config = dict(
    experts_per_token=4,
    d_shared_expert=64,
    moe_layers=[6, 7, 8, 9, 10, 11, 12, 13, 14, 15, 16, 17],
    router_score='sigmoid',
    normalize_top_k=True,
    balance_loss=0.0115,
    router_noise=0.1,
    lr_router=0.000662,
    batch_tokens=[32768, 65536, 98304],
    seq_len=512,
    train_tokens=298500000,
)
Below are experts of layer 7 (counted from 0) of a mixture-of-experts language model. Rows are named router (the router's row for the expert), down (a neuron's output weights, with its number) and show model dimensions 0-159. Each number is 200 + 20 x the weight over its row's rms, rounded and kept within 0 to 999.
After each expert's rows: a language model's description of what the expert responds to. This comes from a sample of Wikipedia text that the model never trained on.

# expert 59
router,222,208,183,215,219,202,169,209,164,210,186,214,195,212,189,199,212,199,223,207,222,213,181,194,156,234,186,162,197,185,185,199,195,187,182,198,227,220,212,179,192,209,205,187,163,157,213,218,197,194,185,198,188,221,192,199,205,172,209,180,198,225,171,246,178,161,214,198,217,181,192,212,211,196,182,191,156,206,207,180,228,208,201,190,191,204,221,202,215,200,188,186,208,206,189,189,218,212,251,204,185,186,184,186,203,235,201,243,171,207,204,211,207,224,171,191,203,178,236,194,190,230,203,195,156,235,175,171,220,216,205,173,231,199,242,176,171,209,227,181,200,188,191,156,188,209,172,191,182,223,228,184,246,198,222,194,200,202,200,214
down0,168,211,184,184,185,145,179,173,219,177,196,176,215,194,152,207,237,193,229,160,185,193,210,169,174,208,222,195,175,198,205,217,201,210,186,222,192,211,185,194,217,175,218,219,183,224,180,198,190,240,211,220,196,229,180,190,191,200,193,207,204,213,218,209,193,191,200,201,170,221,188,189,225,201,191,183,175,216,238,194,227,184,177,193,181,165,201,179,221,197,204,212,190,195,186,180,207,220,214,217,203,219,192,210,192,212,151,201,183,210,189,202,176,214,207,140,186,192,188,186,173,196,216,202,201,190,262,185,196,219,181,238,219,205,186,205,191,182,225,185,172,193,161,242,206,230,191,180,192,200,206,223,160,183,225,191,212,217,197,207
Description: Number words and quantifiers such as two, three, several, many, a few, plus digits in tables and T in AT&T.

# expert 18
router,215,256,176,191,192,212,203,187,219,221,202,216,225,192,211,188,236,203,194,250,227,215,189,189,180,230,169,205,236,174,211,192,208,217,189,199,217,181,213,182,191,171,190,225,186,198,203,189,187,212,217,199,190,222,195,193,231,180,210,207,198,171,198,233,218,203,203,195,198,234,227,221,190,208,183,223,182,221,202,201,223,194,167,181,213,200,198,204,182,212,188,178,200,192,215,178,204,166,208,182,171,225,210,186,204,234,213,223,158,205,245,171,181,212,232,194,187,164,209,169,226,209,206,161,197,217,186,176,208,211,238,191,211,169,200,197,189,162,236,186,189,189,199,184,232,214,199,190,168,210,212,178,208,220,234,192,215,236,230,223
down0,223,184,221,182,175,211,196,190,216,181,222,198,230,223,216,236,182,248,212,184,198,225,225,198,181,224,157,208,168,204,185,229,167,226,215,201,191,231,235,195,206,195,196,172,222,244,210,188,201,215,230,253,201,242,227,176,206,203,211,228,190,228,206,225,209,202,180,163,189,210,207,191,189,197,222,196,200,195,209,222,214,211,192,167,229,167,244,207,226,191,172,188,209,230,197,196,175,184,178,204,146,183,194,249,201,199,210,183,198,205,216,231,230,183,199,192,194,209,218,231,182,208,185,184,204,216,203,202,224,198,197,203,188,173,210,217,205,188,175,197,189,192,191,188,196,192,158,204,185,186,189,195,176,194,188,202,219,188,185,195
Description: Capital letters at the start of a table cell, list item or quote, often fused with the pipe or dash, such as | S, | M, - Ch.

# expert 43
router,184,225,166,203,198,204,189,182,203,204,213,184,201,246,185,194,209,172,205,212,194,200,173,162,192,167,185,212,206,204,162,220,209,210,214,178,226,203,208,198,189,205,204,210,189,200,186,225,214,196,202,206,220,243,199,207,198,179,204,169,169,202,207,203,199,210,177,208,178,181,190,233,221,179,220,249,194,207,201,209,195,215,191,251,213,202,204,239,213,197,214,183,183,227,228,195,231,184,209,182,172,189,208,178,214,200,218,198,204,161,208,175,189,135,208,186,201,188,216,193,228,194,197,181,142,212,177,163,176,221,228,188,198,228,227,200,176,191,172,168,191,219,188,205,193,210,230,154,193,192,215,217,216,176,189,224,212,202,226,215
down0,162,199,194,194,208,221,173,185,237,223,170,191,232,185,210,229,184,190,183,203,187,199,200,221,155,176,181,188,197,196,180,163,202,189,191,206,210,250,186,189,199,238,173,216,228,204,187,204,238,212,205,196,195,182,195,209,189,192,196,198,183,206,172,210,186,170,182,188,215,155,191,201,183,245,217,223,197,186,183,209,213,217,191,193,220,191,181,192,191,169,173,185,193,204,209,171,205,224,241,195,256,215,190,190,189,171,179,210,182,225,244,189,231,201,183,190,213,194,195,222,208,215,245,187,234,174,201,241,202,210,207,213,215,190,187,237,206,195,217,214,200,159,202,184,204,215,176,188,195,197,205,182,235,208,201,226,203,184,194,170
Description: Short lowercase fragments after a word's first letter, usually before endings like -ed or -ing, such as he-ar-ing, w-ren, caus.

# expert 33
router,191,218,203,194,214,219,179,199,162,202,199,204,214,193,196,188,194,216,222,210,217,215,195,184,190,195,175,215,219,186,194,215,190,196,191,211,213,189,213,184,199,194,185,208,177,186,168,217,174,205,228,176,169,165,190,198,215,186,236,199,201,193,171,253,165,166,215,203,216,195,228,202,210,195,165,215,207,187,235,203,228,201,192,207,257,203,193,239,183,173,203,183,179,164,214,193,182,180,225,200,188,211,189,206,196,234,210,283,203,184,198,202,219,201,195,215,190,203,211,197,222,223,215,183,192,225,199,199,213,211,208,171,193,166,213,157,189,184,255,189,194,189,181,219,212,201,193,186,202,221,208,210,215,195,243,219,234,205,201,237
down2,181,209,184,223,193,157,186,172,180,219,195,192,225,202,185,165,205,163,181,185,247,203,226,246,233,213,178,222,194,204,180,174,202,175,191,177,189,211,212,198,195,207,202,214,199,193,183,165,211,219,166,210,168,183,234,225,216,187,196,201,189,203,247,225,202,212,213,223,225,194,187,189,206,173,191,223,226,193,178,159,195,193,187,218,206,185,186,230,209,214,186,228,206,190,209,211,224,203,202,166,193,174,155,184,192,180,229,204,176,201,215,229,195,183,226,217,216,231,179,200,226,200,206,207,240,158,205,216,183,195,214,198,176,216,175,193,194,212,215,208,205,193,181,202,179,176,174,197,179,200,169,194,209,161,207,233,177,187,219,218
Description: Closing pieces of compounds and abbreviations, like part-way, crossover, PROMUSICAE, RSA and US Navy, plus closing parentheses and small numbers in tables.

# expert 30
router,199,232,166,209,192,220,193,210,200,217,192,199,206,220,192,230,231,182,172,244,200,220,182,200,186,189,193,213,220,175,193,216,194,206,166,185,208,179,216,190,194,169,176,196,150,173,193,205,218,213,215,180,189,204,184,221,225,152,207,188,209,195,181,219,200,192,214,202,193,224,187,217,239,208,192,219,179,229,225,185,208,190,199,193,247,191,181,205,225,208,205,166,177,214,219,161,209,187,220,189,169,192,196,177,195,235,185,249,214,167,218,186,213,217,209,216,195,203,213,202,205,210,231,184,209,250,186,196,222,208,214,162,177,177,211,169,203,177,203,193,212,233,227,200,188,200,216,179,151,232,179,191,202,204,245,207,201,200,204,206
down0,204,191,211,212,208,219,200,198,187,194,212,179,207,217,192,187,217,183,231,191,178,185,187,230,194,172,212,186,187,183,210,210,209,152,211,209,188,169,238,214,193,189,186,181,193,183,198,194,225,164,188,192,202,174,176,173,194,208,206,202,191,178,237,205,170,212,179,199,221,235,212,239,220,215,208,185,215,215,182,172,203,224,194,193,189,170,185,228,150,249,197,211,192,188,219,184,231,162,217,205,195,165,220,191,182,194,173,192,199,184,208,195,193,172,214,228,187,196,204,183,181,194,207,221,203,199,226,200,170,194,193,206,198,256,174,189,201,194,166,219,153,177,247,176,167,187,219,178,239,217,188,184,186,223,177,195,176,196,189,183
Description: Space-led capital letters or short capitalized pieces beginning a proper name, usually after by, of or a comma, such as O, St, Ch, K.

# expert 6
router,213,211,187,178,176,172,193,212,203,234,211,231,197,199,223,204,211,196,237,198,219,211,186,190,191,187,170,215,216,194,211,229,227,164,185,183,220,211,212,154,197,226,247,179,176,199,169,212,224,190,213,215,218,198,182,192,207,160,203,191,169,167,206,200,165,203,213,216,189,206,245,211,191,177,169,199,190,210,227,230,223,228,162,185,204,213,196,190,196,221,203,174,196,182,220,207,159,190,179,194,216,147,205,231,191,202,224,217,210,194,212,168,190,208,224,190,165,216,208,199,229,218,210,196,223,221,200,230,192,203,227,191,201,208,205,179,192,190,217,172,202,210,242,180,238,196,206,180,188,194,211,203,236,180,223,199,203,180,234,184
down0,199,164,176,195,196,149,162,204,203,161,199,215,203,234,189,213,235,217,188,206,203,181,146,181,245,202,192,213,197,178,206,164,183,175,213,216,217,221,185,201,176,155,198,202,236,217,186,214,192,209,221,211,172,242,166,210,211,187,180,198,185,202,199,233,178,225,226,207,179,208,203,199,194,172,199,214,226,171,168,211,199,206,199,244,205,196,206,170,185,192,210,172,179,196,162,204,192,196,186,202,212,171,239,197,213,180,202,177,184,226,229,179,209,178,211,177,182,179,183,194,221,179,216,198,194,204,198,201,184,170,217,225,202,208,184,201,185,180,203,184,167,182,196,209,226,185,235,209,189,194,186,198,243,200,191,181,206,191,174,197
Description: Middle and final pieces of personal and place names, often surname endings such as -son, -ić, -ford, -ington, -abad, -ullah.

# expert 4
router,204,216,168,215,171,223,188,174,180,227,185,194,217,195,204,217,216,172,196,222,210,216,199,194,183,193,205,233,203,153,188,205,185,201,153,199,202,194,203,209,189,185,184,199,155,152,201,205,220,188,212,191,193,191,179,200,203,145,199,199,204,185,191,244,182,191,204,204,213,200,199,214,211,191,202,213,198,209,226,224,189,207,179,202,203,205,176,199,204,187,204,147,204,194,219,176,193,185,221,173,180,174,197,189,196,224,191,230,221,183,186,206,217,198,241,212,197,181,228,202,201,216,220,191,225,228,166,167,218,224,229,171,175,173,209,186,221,182,214,175,235,222,226,204,213,191,228,172,174,223,208,187,213,184,269,213,207,174,191,191
down0,186,156,244,176,192,194,189,197,201,184,227,215,224,212,214,192,216,196,201,184,209,204,187,185,180,197,219,192,175,195,187,205,193,234,195,209,211,197,161,219,227,183,204,193,226,187,204,187,190,202,179,184,211,208,224,194,193,215,194,204,231,183,214,140,180,213,220,197,210,208,214,231,229,216,196,190,194,175,180,208,182,198,200,220,222,225,230,172,185,216,183,234,176,212,216,208,174,199,200,230,213,190,181,204,194,210,194,185,230,230,199,192,250,167,160,189,234,216,189,226,205,208,175,186,220,173,214,184,200,166,216,207,185,232,183,189,218,189,192,204,205,170,224,233,177,206,177,232,213,203,202,199,232,266,212,229,192,232,213,206
Description: Given names and initials opening a person's name in lists, credits and tables, such as Michael, Jeff, John; also "- Conservation status" in species boxes.

# expert 58
router,195,212,187,219,204,228,172,208,203,204,196,185,205,191,212,227,217,193,159,209,202,223,184,198,199,187,205,190,200,199,197,190,191,183,182,183,218,223,267,203,171,224,205,188,180,184,188,225,203,200,203,201,184,186,214,212,217,179,219,220,186,222,166,204,194,195,222,246,215,207,194,190,160,204,191,258,178,200,205,210,185,191,200,200,238,213,190,220,185,173,219,160,182,189,223,239,202,171,210,181,171,205,213,203,228,193,227,219,147,188,212,160,226,210,198,217,184,187,227,205,209,198,235,186,182,195,171,166,247,207,208,171,163,203,209,174,188,223,211,200,205,216,202,191,196,211,217,203,170,192,183,182,220,198,242,228,199,183,216,200
down2,205,191,179,200,227,194,172,210,197,231,193,211,188,186,229,206,194,227,179,196,217,207,209,173,131,217,200,193,218,222,193,158,205,187,200,173,185,211,211,204,191,225,224,182,212,202,224,212,194,203,188,205,178,201,188,261,240,196,174,194,214,188,218,175,174,200,179,214,208,222,192,203,194,214,160,175,207,178,221,224,189,207,220,208,204,203,194,225,208,187,191,183,202,184,170,187,193,211,194,218,177,198,184,207,192,226,224,202,173,212,213,217,200,215,157,165,178,158,189,180,190,185,168,239,169,223,220,215,225,197,177,204,191,237,178,177,183,160,208,201,158,208,179,197,212,192,210,225,202,215,250,225,209,210,199,207,209,223,198,214
Description: Pronouns and subject words opening clauses, such as he, It, they, who, this; also pronouns inside song titles like They, It.

# expert 10
router,209,219,189,214,196,222,199,234,191,199,231,199,238,227,186,247,243,209,195,207,197,186,180,201,173,209,201,197,223,184,157,213,202,187,208,185,215,221,227,131,207,192,195,212,174,209,190,189,221,184,204,197,150,199,194,183,208,136,182,214,200,195,195,232,188,194,213,186,208,192,215,229,205,203,211,210,186,230,199,197,214,213,179,202,247,206,199,213,209,192,214,171,215,213,201,184,202,203,220,192,200,222,188,183,198,201,187,229,204,211,219,200,214,192,195,243,183,213,211,204,211,233,221,175,184,228,236,190,238,194,247,171,206,212,209,170,211,172,177,191,230,241,204,184,214,199,206,188,179,226,205,193,193,188,234,182,220,204,200,224
down0,181,191,196,212,179,189,164,190,207,187,204,173,206,215,195,192,194,197,202,206,187,213,246,219,177,182,180,190,173,226,200,193,197,219,243,168,193,191,259,206,212,177,221,183,179,185,155,222,198,210,216,194,225,166,211,200,168,205,210,201,170,188,228,207,178,217,211,190,188,187,204,220,181,227,187,185,238,180,205,201,228,187,171,187,200,208,192,194,189,193,233,199,223,203,229,171,187,187,220,216,201,206,166,194,207,216,222,210,188,250,227,170,228,170,225,188,206,209,177,188,185,159,212,187,237,195,223,223,232,179,185,182,211,209,230,192,184,186,196,239,202,190,193,220,211,194,211,175,214,195,178,209,198,193,221,232,212,225,240,212
Description: Single letters and short fragments inside proper names, especially surnames in tables and credits, such as Le-f-ebvre, Jud-ith, Be-f-ikar; often capital letters like F, G, D.

# expert 60
router,214,203,194,187,190,186,173,179,161,200,186,205,233,186,223,217,207,197,189,245,225,200,190,192,191,198,181,215,211,195,179,211,192,193,189,219,199,183,210,159,188,222,198,196,166,167,164,183,226,213,185,179,220,198,194,217,177,183,203,208,173,199,166,204,212,168,188,218,207,210,200,211,192,213,179,226,170,245,208,179,215,211,163,220,261,225,158,220,178,203,222,150,206,182,201,175,203,184,209,202,214,174,212,168,204,227,185,201,192,220,187,205,178,196,227,198,180,191,205,192,199,211,213,180,190,211,205,199,185,203,188,151,224,198,220,163,190,195,226,217,224,201,224,222,229,215,203,155,208,193,198,158,188,168,225,221,217,207,195,208
down1,233,198,166,191,231,237,189,189,182,209,216,162,210,202,186,213,173,182,193,211,224,226,177,202,161,186,201,189,215,169,185,163,220,202,193,167,184,199,227,196,164,207,210,179,178,206,194,182,192,190,201,172,193,197,158,241,196,233,193,236,208,218,191,209,193,210,187,215,211,203,179,202,205,220,189,171,203,182,172,181,192,196,239,212,190,198,226,208,215,187,166,191,206,214,224,207,183,187,194,181,209,204,217,239,191,212,194,237,201,201,208,200,237,220,199,214,193,223,152,204,222,224,195,184,174,213,186,183,184,174,215,177,213,203,199,243,230,167,179,202,215,148,259,211,198,194,208,181,204,178,201,213,221,202,188,204,183,184,192,206
Description: Sentence-final periods, often merged with word endings like s. or ing., paragraph breaks, and sentence-opening However or In after a full stop.